Below are experts of layer 3 (counted from 0) of a mixture-of-experts language model. Rows are named router (the router's row for the expert), gate (a neuron's input weights, with its number), up (a neuron's input weights, with its number) and show model dimensions 128-191. Each number is 128 + 32 x the weight over its row's rms, rounded and kept within 0 to 255. Numbers have three digits each.
After each expert's rows: "gets" lists some tokens that make up at least twice as much of what it gets as of all text. This comes from a sample of Wikipedia text that the model never trained on. Tokens count by the router's weight.

# expert 26
router:128154139128118102109092169152083121184128145153162100121147120122084153156095139109141155055111113086166159159184196065155085172152103136131167068134076177129135152153104130106134177076140126
gate0:175205129116153111112110071149103135157119139107066175137134120136129130090145121109160141130140099119046198121141153117188176182119181172146123106118091072145129197115103151171132095122106116
up0:170135127126127152147108115176163133096105071124137093160144157130051089108125087139116111166122152142055080150159076188135103148195153143129140128170130133150180120182129087125159135098114039
gate1:087127167158087197130125166176124173135155151114185123065114140132131136108126121148095167100067154147122155098151132094106057123091131112145196136151100126144122086149137175051125088140141116
up1:125125186100160163122114154143101151160083114112142127145145164142119146144140143154124121161112109102120206084138132121122140124106120104157112151149123125135175193076166199123142162175115125
gate2:097064113129135129108119126129173152149162100157185172163154119187131111099144103089171156136121121128095128124144169128145108121054134061152144105145034129110106109140121118120105131103167115
up2:174103051155119112134118122128154099169152084122112105179097107131152060157147126204148082137085148127150163100119143093107140124116136108138142139122159125144131175111140170157139105148105160
gate3:065146131110086168072174129145135131162105129096185134197067115133095175128141076120145135134130150143116165182167121159091138227120139161109131132065141226071157119126096158130126097160117146
up3:105167104092162126167064124094121173066144120088078148083136167091096116146096151199064103143134150173122143086106120122148105198138108144134176112116167123086167104087080092138094162156143175
gate4:036112145183142153091121108167140153091082145097101151122136110093098062131147150127065186139142083126113121113111108105178149098155175039159133127147063115119161159109152086134131191139082153
up4:167132069081088160138165201190158130141121115132175131119161114148087118172104109078163141188068149067118167093097128080091110223136130150092164087103084132124081115170078146096129117154092096
gate5:105060173146101125169070089175139127058188161155188086144152119135124135115114191121137107068151181111147167166119143078157119146106114167140161066076175109102151153142127152109150137149098137
up5:118168118114135171120176128135152155145110147154092113098154112146136128090169146143117122150197069144120180119135146164166112101124146127158167151102110112135150169098088158072182090133113097
gate6:088138113168139122161102141158137112139124107144083128081089123162106089137106165166128186133111098163117121076104108129068143130105114165154111125136170139067097163174118108166092114117086152
up6:104182147134131151161167165142138151118137086119085081147100164132126118158104133097107159079107101088117152132117104159105158106095156136173165173135166075072142096095189126135105205130084080
gets: " ", " (", "m", "M", " m", "P"

# expert 22
router:134123122167113068086090141125029094165090154135114120132154116109093132143125131108093143081104085113147098184154166097110088177175132171188172074108129190144136128112144108093114181156160096
gate0:144155172130119157167142101122151118109154130158120115084110144071145127141139137066109135172168111039167116136111166191122154102150164128167156065059184090140100145115103088171111109147171154
up0:112112115128095180156130140151117126136114047097163158058151116159108177108145062130120125079102107150153102139091161141073134166090150086146157145175083090155139166086140064077122128143063131
gate1:128136116171155138134133130065151091130115125168131107153153099130150171119097145125078109112126065125134125118085157086153126094136127177183138129156118172141174163094092152121146119111128132
up1:105161152152130086093149084124164110108107111087117170049122171131102092149178072101141158132153094098157160153115136128126183196099140105146145132087169132108085128188123170130153143112133119
gate2:149123118144169159130088150133158116117084127098173142094131126123140134117142109094170072128055108087095165191158137177073115125137136128106116148148127139172074177120169094171202147167156072
up2:107104163139136151169095115133137162144099104143161170082151129154137104130117153156158137066130144159111145112102074142156105127066169141118126137165080107108099145184142131174091141160171118
gate3:101177138102088175078152069139149133142146169097153062093118147098124191149121161179132164165163153103188138186128151126086118098204183135133114130173126112120136122137129141061121087101096154
up3:058134107132129129089135167175071154138112128135177138116097124124159137219091215153129081100100124166145143179153126071149171121174104115142142152119113118145138158144121110103132129109123130
gate4:139129103133100122140133129135135091136162087158129084106096169173102143183160125141105089147169148161156123158061127174153059166134128130092134141095119133101117136183140118151094081093102143
up4:123095158122188166113163174141167129102138148104129163167133090189140067093110130089134153090136150125128119106198109102107137113141159117152153171160157110154158138085100155146166213088170073
gate5:122106111138187079113152112083175139135130089130105167126110038104166135187166145081159121184110146056109113162138117128137171162144188127098179109106144043134174111171117180124130103125113133
up5:123152142134150180091141131104096173138149147093152091175126101148154168071163088141143142088081124135088170122116114127174090130132072127148107156164146145151123139115189025126182080076137120
gate6:091104072186189170121091196110157157166123119114136105107091111178144159154151093141111102087119156116147146158086170170126137115137077213162155058142122096127130124135151128148118116101112147
up6:151127139167116110163113144096140139098126159116151138113139106036107098078114188096171152130146061094146091090126137101085090120165137166150091151133115146181129115140125172054114113116177071
gets: ",", "s,", " and", " –", "e,", "a,"

# expert 14
router:128092103150133108038083119144109112180120131160159116131132130136075138114090100089134156089109106111148153178161156091112111173154122141104175120122050172145130157168121116092131174121122070
gate0:120093098163099122116092142180158082121150117170090123087137092092152138108143215103138106093056154100148129146101145149099119118107098046123087103077170116110074181091160110160074193096163112
up0:167115154092164134139117123114090137127151129086136079159087166148159114094090090094115135122133182140146083065171138170123090092110189159091196113154051127112165066157057139128104118096122117
gate1:072143150127165095073102143171116137099119066161182103093183105113150111151116129074094129147163057150161107112154139158078129119114215106144136124073083114091099121101102117147086082137141181
up1:126093155154136147174167137152128164125139158117081110116144147128120119167109127157180140113051166172112121117149115107119214139152109108074104141157149100141137079129138140084120099162106132
gate2:145157099119127082163095074084157107078095128128152183129122096109135131125121171168168108110119200157186073139094126103105135121148130122099086042127090177107103191115158089117188131130142181
up2:185149089126053123135168161136110149074154111086095204150114128163073171163144162137167115141121127123131062141141085122107119104135129153172153119178113125089164120108142122132132094152107129
gate3:191141157159119094089145112134205152082194134115131105164148162115124158123082132126102105157110159104133178114142128095111126104155177204134172098123145135104096187185148119132121063106180112
up3:141107109101085104078049127101081076154098098075095105116103086160143137073143143140205109184094155099081100140157053123160099165161093126103143099107092104149128115128102104158188146097120106
gate4:179075133167119121134151118121102068108153113151093112095095168080148137093096119084120075160059094143105157151170084132118112140124090131104100097078163175163120140110106054126096134143134135
up4:116145121103120142125164056101186157102144106138115141126162170155135072095145142065174142118098102120181140172097133106207135106093155137114127199134093150093161122202160123135105114122192061
gate5:131086128122167162094111102064087151164175135060116121113119176081130092134128118128127102170132116072186130138178119135138172132158124130091129115150093129102128089162185159072145132085122140
up5:128089174144140142105132153103097131142100085148107167053152120188097172117126119065148118069146120116126110130144064104168111124106138147192145180129114123133180203093116121147162099093141143
gate6:118098156159053111161163095159101139147095135127115145147125088141112130091149163145180092118085065128149101170087135073182137154135116113145079073130187146172118138196094118125122114148128140
up6:157140136124145170158130134110139122126137175113155183150105100155038147170115187118147097145185055117158180128089148095161121115098145133119101066146137152095099132104080145097171136118131141
gets: "\n", " for", " his", "p", " her", "ill"

# expert 18
router:136084125160089097090101141079054136155143147150133137113162130102116113101090139084121144062110083072177155130190189072097088151165145141118153103129086162148137147137148111093133169150129088
gate0:140114101152168135112044083182100153149186127142127120106130139148157096094118144178119148085106144117141136078197133143118105170083143149119088156118099233122143164096112148185114196127129162
up0:159161132105081102165116099112133071042131166154151130132080101182102144149141134141109127181097129068170088091134127169101075111163138150087176135134168101185169210144161147122150149114149114
gate1:147115165067072108124119087061101108113140127130186130188147062142110121126155109100078122111124049135089113142158189139139096117100133089109201156116099152161166114178136123081155174173119114
up1:162163149085049162122154119099155071094135154144151147100173146107065073157112130065145146099201086069148104109122121158100110061123143091147126155131130139133122123160111135146114171128138166
gate2:063124139112114155166155108137127142063042166145130113158210102140138163121134107135069170178198113105108129123127130173130130121121082189095113157141090073101117146126129157162161147109146113
up2:151161176077102147134104115169117133160120135115037116106050163112109073102157074124172094105087149175150092118149142073052151142120136136122135136145127083143101155096091121121114069121170123
gate3:177079162142103113103154121147110188086171082162105164159115071115156133141100161104122153120199103161090153110128137116117094092177095194164142139095144188101157101094110165085132110114097072
up3:165104166072210121122115142165167149168201117107136169122125115073154143118155105038176162115110136182146122112124101111121154123170145128100151125115063075145146080105144160136119098090115167
gate4:156154083078099106137153168145075174159124179155079132083136107111123109112171135131019145094151079099089123191116134160137134087156130129147067152140140165136156116150129090130115136104146094
up4:152121128074168112132077134098112131075130131152132124122109124154062124184181084106059128127128061162200120107207112121124173134156095068146135112119061125140078102102196127149144155153130139
gate5:127092112140117124125087122096124120075072105114097116125148144167076139170165197136094153130174154107171142181139106130169090159066082128142196117145114155125117100109208114137134120158204145
up5:140135174121141122164141138094158135135165193151190165108117132116178121048108078119094140121120129138146159137116116142125137110087142125129069150143109150148156118178122113101072147093107113
gate6:125142120159142188171104151093108145136204096137065154131158096149146169146141125113081096176173053109138083110030131143140087146118106152118161132153132134097139123062106151115150155196122064
up6:109146099176124170078108110153095139097111145079148149140134127161172142129150113078118064157127171099117204163150132112162149118101099116125162131114113130195181122164151163109188153094151122
gets: " 0", " 1", " ", " D", " released", " 2015"

# expert 24
router:143113105151068079111088166153050084163110133143132134137135144115097131124110121082106145071116096091100135121166165089116095205144113155119171076077068174150137171135139070077113179140129078
gate0:136135134133129100150118122068146127120134119143169164158145168149140041073141096085150147080109123161145084151120119145052178158133153087124136151124113129133139141162173095135118131113134122
up0:136143164122065175073151123143135135107101082127157131097095056123093124153104191118102136182151086111177122088157149141134097175082118154113115135161145142171118188133083090157182083112175082
gate1:086121141125139209112106157156138119111135158112111138110097181088151160171093142160167154115072042175159142105079102111145179094140119108142147115155094079150115122152164185139167132123152129
up1:156151115115134089086106133088096147116078175158166123171155132131102102135140129064086153130132127140094116122145159176167121092192147147098145147102176105152157083140098137130120093111058150
gate2:143123138110100084219152168088093145154170140118174103156121112124108152051135153155162146180160127126135170169166155138108140093099134157150180120155149087123103135139118167103099177144128141
up2:172139156141196121143125172106121086132128150110162188119110109132156104087100113125097094177168150110178143134148123153084126153084075135162174146128176122206144131139075121174115147114077068
gate3:087117166101198093151153156106078108077086149123108174149181092175126108150138174137093150133091155129196161123139148107144147140101126157133150166072130119107131148104085084130147131145160068
up3:133138180075154076187121103134145106205136137106106124023129148158109116141094127123111149158154151090120137093127193129157204145177124151130164170096080145088093067119144167092092163141074163
gate4:137135126167106185054095126081088135099138112095097145131107142116130169165104129023100160146137117118073169154097152110123121112121142179173093148109104105074133164177124110142089149152113100
up4:155146088146146139169146130121124069142197084107196205095115156116115171103134114125090230178130095185102115118128114131131152034080120127161132132136097144164091193080137165138137105170095125
gate5:121152102160151133098130146097139101128093175099092124150152075138159074059116144147161132146129140180119181102147127077099135143147155122075113110121089142106120139135093113106105114118151140
up5:110152121118112068170171130127148123096134143117112129122174124148135106161170076126122153125121117128106149110084096169127114129096154177156130216100074101093167137142084166146167096142125062
gate6:152077119148179185134121151136123107104131124101114147121154093169105154203172124174135053112131105140144082083163134090101173151125138110147166132136100139097100159153149136088152157167168137
up6:098094141190100121100140085130198126103133157167153204117151079159162106183098131118180165252109131131123102107091167082120155121156098119160137150145171137147099146106151154155108122112170143
gets: " |", "ia", " 2015", " later", " 2023", "ata"

# expert 43
router:107124126139142088118116168127166159125115126120060133181186118105134149162145155126113172132122078118087183103115176136149141149165200121148126103068096140118045147146137106115107129141099102
gate0:138084192149113122165136125121102099160106136113057188097134121145172151126116145146127136152115134119128169133140134163157106131090139165103133126088131155097095079186077108125076143109098100
up0:136070140179106100170125134160128075137117142157081169129116138106163168102111145135156141173092120115126185114127117170157085170114132148150149124054148146122072101206066124150135150105113143
gate1:100145080113126110147136111103123103116115114146168157105160105182179125084151132125108119110102121120157141161132072136112138159136054141070127123090174090153140110120143098147141127134146111
up1:067162132144084169142080128113135099103109118113151131106112112170128115095123113130116146132070187107140117162124115134109110167157067088107140170052131101110137132108099123160169126165164101
gate2:093102130123111134106127167093129087103169112089116175132148129115105160148151173099155150076114050154156075125116116131111088164193111102103165114166137127171139159100101194129126153112115175
up2:148138112095157131089082070083117130084123117165138115075064133124111136122100122073127109141125117116148142117151084163109139090149121116130061109164106123144130117101132131133104128093167116
gate3:086102154082094142128067139075130142113063118106121120153167111107168146121108144131100212100126106120171128150075160132161133127185138141135192134156112137113086184131134145151135070183095111
up3:160116143089098173106090094121174120109089100091095127142139167123137157147107150086132162139160118157131131209063115156132167103186126129156151087138140161059125171162100087151114108098120197
gate4:099121146106128116065143109103172108120146191085126099082141098127093171114167108116134144171125090139089100112154159115148121119137176178098174149139087101110128157123081218059098094106138146
up4:118095161148164109092148145131173121151147161111130107079130132111133187146217130149172135162097114065104125126184128102148179164160134191117176175118054136109143129158108213090128132111090117
gate5:109107073168122164092113159139145169117142095129153173138130094181156118165171169162073116150166061200139188100106156140160080197127115123185084119157167177140108060123140070085097192114148115
up5:091124111127131142173060110081119110138146073124134119127104105157147124178140161147121141134122076112115142144077152133169092166133203136172125136166124158141059141131126103103100138092156167
gate6:137134140085090111121172139082125147092139129125085163114167142113131100127154135032140088186088106126164091108159103137156155172117148149123147127147124092169129160092110162114102116060109086
up6:123118100091140155123182089148161123152125146152073092134189143109180062130161124055107116143079070150144166118179106129168130136131150135064095105106088112114188121126121180099083115058110177
gets: " of", " in", " to", " for", " with", " on"

# expert 42
router:151091137152084056075055144110077139179106146134134102150128117092064143099131119085101131077094111068115124166179164086127077194168107161117156144115070164145146150187123112095138173113116123
gate0:193041155113080117107085101147145153213127147139124192150157140218144099164117139178030116108084128152108099122130141092112154143089130133083127093078141129088121146147115121133104122089088180
up0:152116133104055156209160141129200079133133116139203154140151083158133092158131097110085130062090125165133101086078148134128069108082135135092114135086034109116097133110183126128136082146139090
gate1:078168182120125115136129131083069145131191109059131097155087088088119194121139108122110205140117103160233092127071155095141126105153089104111074055102129130128152109110139129169162152126133082
up1:142130124114119106131157172184066140183143139116146164141082141098140151171083117098176090180095063145148106133101164064166108119098145132136195120181110082102132109141211137135164125103133157
gate2:157092157174132085168073093104125174158216163110080101103142124160158150161086193207160129082143167096128092135103140151148140173116105128107142111054050124141113116154147178152109087153193090
up2:128151123156166155179140184136136173152106112169197099127156092125129195126107118123125167170126103085169090062139082094109077100112157138183158141150128116096161103126109186158132108144158122
gate3:170178087197098124097107106174173152093143141110171142107136149150127103166201103053150138119111114075136127089161132128100131107118142105092195146103122085140112144139138109100108153103143125
up3:116113106162069097147165175098204109130147170138144095090094146153177146130174126156066151106118136160139180145143119168152092133094125129098182071096145088111137148170132051166090054181101136
gate4:103228160102112155139161141098150044155183051136119135153136114118077091107140105077153170139132135128010101154150114097116096114162124185157169133137156166157105151140115129094150159144108120
up4:116174099100170117187103142068127063126127126141171125156165068140101089098107117073121112128112064191088109125153103091136116129198096129076104057190121182169113077146147127138119141140174082
gate5:116145124078118129160083114132059155198181095166140142120132136157104168107128177125132081118138157080144139118158085113109082163093157150071137102127115100139131084148060109134096109157118111
up5:078092160168109090196158137099104144112098125082141102120135156083092079134107150140093165146140119108091134186109118047146100163153185136110113162115143120108143179141139127116109072131103115
gate6:122199080131138099151133064119076133118155131171168136148129128114088167093141104077133135095102097112167155188203101143135143109128109096169174112136144114144095147149143140125163085121153100
up6:145150067088152107096139060134127148090131116144060142169109113102140134159151087120131166129084145150080128165081133089170133129114166137070111087146162136179150151141147158187121128137155189
gets: "-", "ay", "ing,", "ton", "y", "man"

# expert 30
router:097141165170127111064077163144079111196104140151154112147146161106114115076059116117145134069122069082144117158154175075130098173155125133133168095110089174139121161172131115081144198121119080
gate0:145115114107148120056130099093157122170130079089155051095108142080136156139123149115179125146068160205107140076151144090158080149162154101108107117108164187125177144133133171127160132140127150
up0:056135127145070146146142085180092137138146128157120172197145116146086132174122074113056088173124095140094159145101096130157147161122145147147124097141141111146065116133121083141130135143146131
gate1:120142109081179170099078087074145151127160119028190154198125156123153177076118136100133112120127128116113093124142135143135091112111148165160118156118102147104178084155098152108120138112114126
up1:146102135183128165134166103192052107203111132146079136100156155095124180142117096145170128099084105139136186118112073107191118139158105087166112187128137124142099122144170111114131079129164167
gate2:128137111147163158122144137158122094134137129084163097129123109072125112088107066111140111133138063171161168114125077134158106101136115168138129132129137170124124159192130157154116204094142199
up2:103084080171134134120129182129164138137142126114121147133136110100117182122100132148095123082086098179158118241104166142096093065175145187130132157160148152145127127077114118086117157124093072
gate3:132104093061103164149131132164094132091152193125078120115123143134101090167118152109172084119085142116136097188136110171127200124162152138098145133127114065151113120134127118171106132127072096
up3:144141116151160121160155084103147123116163135127126205139123087085121163111158133057148137139203097170162148089141104102068125138175121170128142149072143143122102101156164176123157068084163088
gate4:123143193145119189185045066162070098096112155091119130106149094100133140149088152051102123100153107092097162147132137155089154128144121125120113114099190128122055062111071101096115142100139085
up4:135142061122121119113094172147138199115188124165153147121110106181091172140110151123147132077104091144134128104156117132103116099129127106162173128179094147149073078100139168146113107132045115
gate5:102133144127140133174080130192140141122117147095121148112137141077077123155140085100069118132080152136139076157190110198121128135107134098120180180112146125103104151131155134095142120142108117
up5:095055135171127120107099106175054121126170150189083111099128149114159133156131078078150103139148098121163103128120156151106130043047127176178148112071073058133121111117139145125153177152129068
gate6:091193103112125136135153087157091162128135147098103098174242114150183102155087154103188163180140143208157137130093153143100127098126115126165141156087094116087105139088090100146098088097165101
up6:085157180106097119091143109133161130137094111171118138110141133115148136090125121117182138166120163136155036091093125140135097151167156148095176061188149162092118203049098083076133096168167127
gets: " he", " (", " May", " January", " March", " He"

# expert 47
router:151133088154063066117054168137040131183113137166119093160132125127113142108136076100129167042097114070139131173162175082062116150157114138151144125117094201116112163157142133117125183124153098
gate0:169123148218154085130035173115173134148087089128151127136147140101148170115120109165181161097166122124143163116107126118133156128127162085118179101130173128101103117130097148109169139156085114
up0:147053119168078131140079133149152094084093121189164117103176104168136109084129122065119139148102141112144084119102131099145058142138091149167124116147128136110166157129116136091116124125144178
gate1:153077122138127147148106147112127148135167088216122146206126108082133181140122127144166134106089104158166133130109101129081128177155138123146152135130149115146130078126089107090134105154196097
up1:143159181083106125107107123142136122131097153112196115063120121122106117148181134133065164123139131104126103079139191161129146132143041121116124152132131129065106127171123109188091125095087193
gate2:096113123143102108139167126040135173100142136086096137132131097104130157112097087177141116144186088188151087118186115156124123142067112099123231124100036153205100150088122106194116190143109171
up2:082124151126110091133153122196135142216118128140119122115127097208155084163118157100165135069092117099063097115132145153159121143103164137200066089120191178169081079114123123099083100158156112
gate3:126157145180183131085124101120130098097195145144186126162136124118136130105143119104123113100128113159155102095163153068104108133073142148166118081172084158156191064069103138085137087154085141
up3:092166172174169153155202092143119061129104076110096136128082068161134108167107107132131140182135146155064109125100110153122130118165136195096155098092132178097074149128079110151109198110113172
gate4:122170136129158172148090124176113138127120074150096146176089133136134088102116077124148101202143125102135107192122133097095167116135181121105156125107139109127149172203143127125158092096074120
up4:117144154151087072144154123138191111164158137142099095175094099120079127119109116132111170131104091122106194170086038125150092079130080126161116102123143075102180120104117170137142156117102151
gate5:159075062133129143119102081114115092133092135153144149109121110150110130116120152079161097122110084130165073158112120120120099136172139163181087158150125120158129121140142150119082169107172176
up5:069153158143114135123147154087124120162132144095108132119107129104088195166158113068076093103140093088131101143124132092170149129121114071117135129126116100079143122143157104128069107142112191
gate6:085205164118156090091097094131125186117151181099168099121127136087117091142160140131144165129111133132152118102159113117142121152083124106082181074116158191135120027151141137136089146092103104
up6:142115142114080113058085151196156106101068170047125106102102098125159125121092083171117132129143133131117103171132134099164096119114117147145097230111164175150103105173111130132155106152103124
gets: " ", "e", "le", " p", "O", " up"

# expert 15
router:142082159167109158087119108101140150176109191180079080106188102165149150150143110094073100141070137060103203158174149112081073115161111113139091128113159104086116153135126143138136186138174158
gate0:171190168128128185126138148182109108092099166137156159162092111133063153136115105140148163167118156171104197116129134133088141153099134077146145148156125129119100130152136133158172176122149149
up0:138106109093096099162170168163133149098186175157161161119131109174186095148099147141126119147092123142079173119158109091180136106121125119172120111142158077135146093213118162119134164119151144
gate1:053099100163132161153100160200143148128108145129145137143088139133075131198114118129122121133183159085202118177149099142130104155204122106099151147149119126145171095089128157088149143078143140
up1:111164118156121126118198099173112133153184096149131124156133132147152126074113173083139147149090120136167183090084123135081190178037165135169112124087178116112149138136150141132135123115118136
gate2:062154160191165160094131162162162176146159099120157147102149095156147116097130071090133197086076152147096185189107152138098112152088202147142146119149161131104117104125138130123125152105076153
up2:123167104134145174091099088125144067131119138104088119181075168163170132109087061183116101155135176136132159119107098190155087191130139112153222058114128091114145158134134091180139170146119167
gate3:126139117142118090132155171114156147110176079152099089076136124133128168110103112137077067119121128135088084076087103082150127122103150123115132097138164128076158199176153095169091162152097116
up3:098141128159099120130184140118205161117135036137073096078150112215185134094134120163068115095104144095101078099095120099136166074111113176096123109149161151049149134177111123101108090149153150
gate4:116144163102094141117115076070137068141166119125123188151168123127113088134149114138069118132159110100113141147101096131083118141180128111100068140044064090087124051165125119148094147138094136
up4:133075142110138163192105073069139048100130174082125156145099152136106079130154133177150131093114089131106135136179056106118145174073208117097125167082123115139065090191230107134123101157115184
gate5:130160105105177151182084164161107153176107159115218119164135099163061179166168108141125130144084109108128180100093107102163159188097153105142095149133133105161115129096162138124085151130125157
up5:124105133162126168102198090109113141099096116158119127116080125101101193152165102073134178147139091079109047068137165140145182126095081106179149163113131153178133135158187124112118105124102109
gate6:064121113148134064131122087085158178095115154132148086087124092146150131144151170087084072117224079096130091118058136179104102113146122182093142104075129103100137083073164113073072145095115126
up6:150154160066114162100153112170128068188186103110083160140086100132132159102119120144139157136075134080141138131138098046181121154088125107131131151092135105114185162177117122124132088125121109
gets: "-", "|", " |", " the", " -", "\n "

# expert 20
router:126164146114070132112129098115152083182150122084082113170143125107113166162120184084166119096179114139114154104152111098092117166114142094173108107130111150212114137157079086088115159096117087
gate0:129120053175118085171090159158108121131062132071114106102174140124141115146114178128145076111079098079076089118108120139107153136131147192217134151104158174151149177070109111115096112105082115
up0:087135163124156156137177089139156113127099134105138142145078133164136113126135055141131130120116139127153201118175127133160081121107159124068141100134158180125162144182118106116048109136146120
gate1:105100118156126094181134164150118089117076143141136171129090059050127094151113100109150071092129124072099139160088120146129149130137129171138144145105019137158101173168150091136149163128158080
up1:205143122106115111156187132075145124093111157125077156132105109069044148086117157108117112118091091154097165082098125063110133159132141167177109099075165130189124137118124165091050147184166145
gate2:108151111147121110151121096143126145109097164141112126111183141144125097151143147088093093115155096115141177106133120077144134088072136120094128069149064136074142099115063126062152092199120132
up2:124145057142110092130106061048134176109133122166136171089150083169166128179153122159132095146213166170125143098060154100132144151108166131085156087131148128116177095191131120184121128087159104
gate3:156114116193112096140151160144134141172129129066111081113097101134114137088136139098107148125128111083119160091111161100182082131105143133083142154098123130108106159156075115094070131129136047
up3:198110128102134080150128087181135105195087104093092086128124144052086163086123180082165158102137093087130131147128152150149130165173140165130142128066117102084161101111122201109096139118145156
gate4:144110099146130062117174171143133135134247093114097155127148133152088123095119093083105193096115140106090139118146083189104145114104042101212141062131072114103124141105126098102121140150129090
up4:122120098119130182076125116110109166141079140122152080088120084193074175178138157148215170146082146113113127120150127080135181136057147183148100079185190072142141125133185186107154104146111114
gate5:122095081091109099070104127149139105095132103143112126124137120157155117106172146140158171146131106142120079151095108117133118172122142129055101114077091105148122078190143144131076150161107110
up5:120126142078126115136116124164102176150150157130068149147131109148132145155167130090111150105198086082107128096142117175129145202155135155134121115127097090154081120178149128104080076152095118
gate6:143167176104119110158152161159108084162154083120091131086083174107109150090097190103142179124170102162123160092107149130112152118139198153139137071103177042099141138100092134120188141122119148
up6:093079099105121184094113097134140170045110191102135089178145131198123136158188086152102127156104159174082114160109135164175090136199077107150109172131101176155122132116159145135086106151166149
gets: "|", ":", " that", "=", " by", " –"

# expert 63
router:096130138180101104100098126136083123190091170143138118163125179122097116121083104106092157070092138082099135171190178073120137180144132175112182136110087150140153169193147075088108146099120124
gate0:072127126176152061118084122101108099114075121101161167120159108146154119116106129186181171113109119155100113116135130074158127079124115088124216138117061151100132125151142134134124141112136100
up0:170149102145092161083122146080090147122079150123133159205086114098090167149108126159090180089134167186097168156130129135083086174078158150087135133173139132165129136148121127135121094126178081
gate1:135150123137150081136158042163146114076128119095125133100132139111175100147131159086092132120113091126090188096099128161096107096142171155112153101147188128092108113147102105138094119120094110
up1:140078116082129149137092167110134113102137084087155089098196114076090112114153117145171144080144185090122127174135119120126149146076197151110143112121060130102122116160145113148201200132143111
gate2:161128155105113183068111152080141128132077151184111158180112128153152073110088133137177157174192082095087109128144084157132119110105164147124144114157130107139120099158182116098154122153117101
up2:159160179141101098154185104106099181147112112117133139113170181113137166104131134099101118151134167143111116175084109176089108159175161104164123152134087112112131176184130073158148137079160123
gate3:111066213150151109097124129144128093103138120111136141087123101170143166105184131101101130158125092170158101167155122108072159191132108107119085178150117201117167192130092087206170154132191136
up3:107141127156148158145092174200076147156159075135173119139133093091132062067136080207082145117143097131124142159145133130123131116087140124180105165138143108111159075138156148070154150123060073
gate4:173145095139162155096163086082103104128177105119135103116157151119133061140136158144139129148093120116132157142129119123082086145092178162150157111087180150192075149170122166145179161099112154
up4:113140128148113115153176188152141123051165185101105154133139175119107147044148132143106145114130084192163144096081138145118151127124161167121130151161135102118147091118134113152142153180133182
gate5:123130104111131088149123164185157118155094144090153160181124141069050123096064155120137100210116124146195153095146109129119150153108080134119128135143117058097132115159072162105158178100117135
up5:128133152147162138124062160097161148143184074159130145075153197170110127106143109110160138173118089120111153116093135078121125114086134129205121138175069130149129100110163154118139145126160178
gate6:125100114104143172091175098113116120088105063167108125123125115131103101129196117141126080125081168117127098138133188169166169150059104145132086139119105174137089089150151102092129130162143112
up6:153096127109107128150143161161106081135150108131146128174144113140129171120121185155159112062097141134100168097166192137113107098147138161119192121106168101188151070125064120129112127185112133
gets: "ar", " V", " T", "l", "i", " c"

# expert 55
router:144116129188077094082114156147072144184135118123125082147139142135106159117136096091110150045100090082121169148189167084123123186131115147107164114112089166149167146161146107102100173143152108
gate0:114222098104202132147163173145107135136089095144065218102088089115122140191152095104147152096093133107119116135123148168191121117163105081160115107167050113069088098187183124096144148129130141
up0:180166146114142143177156144160171172102173106140133144110185200087132191099099136137129149177056154111127099105162072061116147107116169146117125077152088130176139138166115109111088131124114177
gate1:104115116120145131113108174109080153138086101144204121105139101179106099092146158058115136094121135079121136180162145080140146206154119127156130157145128112138117176106116161110118106092133101
up1:150107102147080113117088093122111159120117074153125113158097198131081043108116096106144127137093172058123092131120136120127086077084113104157125158073151137153203086114096130169147145129156135
gate2:097090126098071157176105124127104146110165171109087126119106081085153153126129115107131120160108069162167133128221185095090124168130136084087162107122147135153108062089112132127114137144082108
up2:158109121161105147129193153153123112129123150125178123084129107166120127152130087134097166109185162137104180109106083176099153105142141136143076060088200129127138175187121124138126114133144137
gate3:173152096147141135130145176122191137080127110139162141125118150087177124175118115212125130129159131198106153106109118152132138067150126161202135102151115138143177149109161129106134156068181191
up3:155110122145129154139142184119153130140140123134164160139117150105169172139124144129111133097166115145157143147088101148124126160095117117150180145109108134082077145149157068058129178106127117
gate4:138151150190122086126103183126113130131112118160184128155144110128120089152169099112132126116123148138108124129129061123114119164116149141117163171125201123060069141128132148157138120157135105
up4:146095148171070086178084043157151162094140165099125174128077126168136125076101174112117141122154128155127103146141155171098122106134113125144059133160092107145134175134142207194142139122181143
gate5:145065059132097154205085160142095095161156130131153122081112103185155124059150114106189124124125131117106098141142095192146106099098110137124085187117130127127085138104153129120128142154109179
up5:096131151130140141176160118116109136149134128147111130142140138110078120176201158168163131126198091140114138159104122131184081132127182146127122109115168125138104066101098159110161088103154133
gate6:067178182124160164145167155095094124083173102168105179129110173163125156121116121112082140141165124093130146098130117091114119146089098186197122136097114159157137169106107067158189146090153144
up6:122068045179113193105148092150136159173068101101158079110153127128142118139180147160123119091141116174159159125137158113127092126186150148145088162101124114125103143124181124139151168151180102
gets: " May", " up", " team", " g", " War", "ism"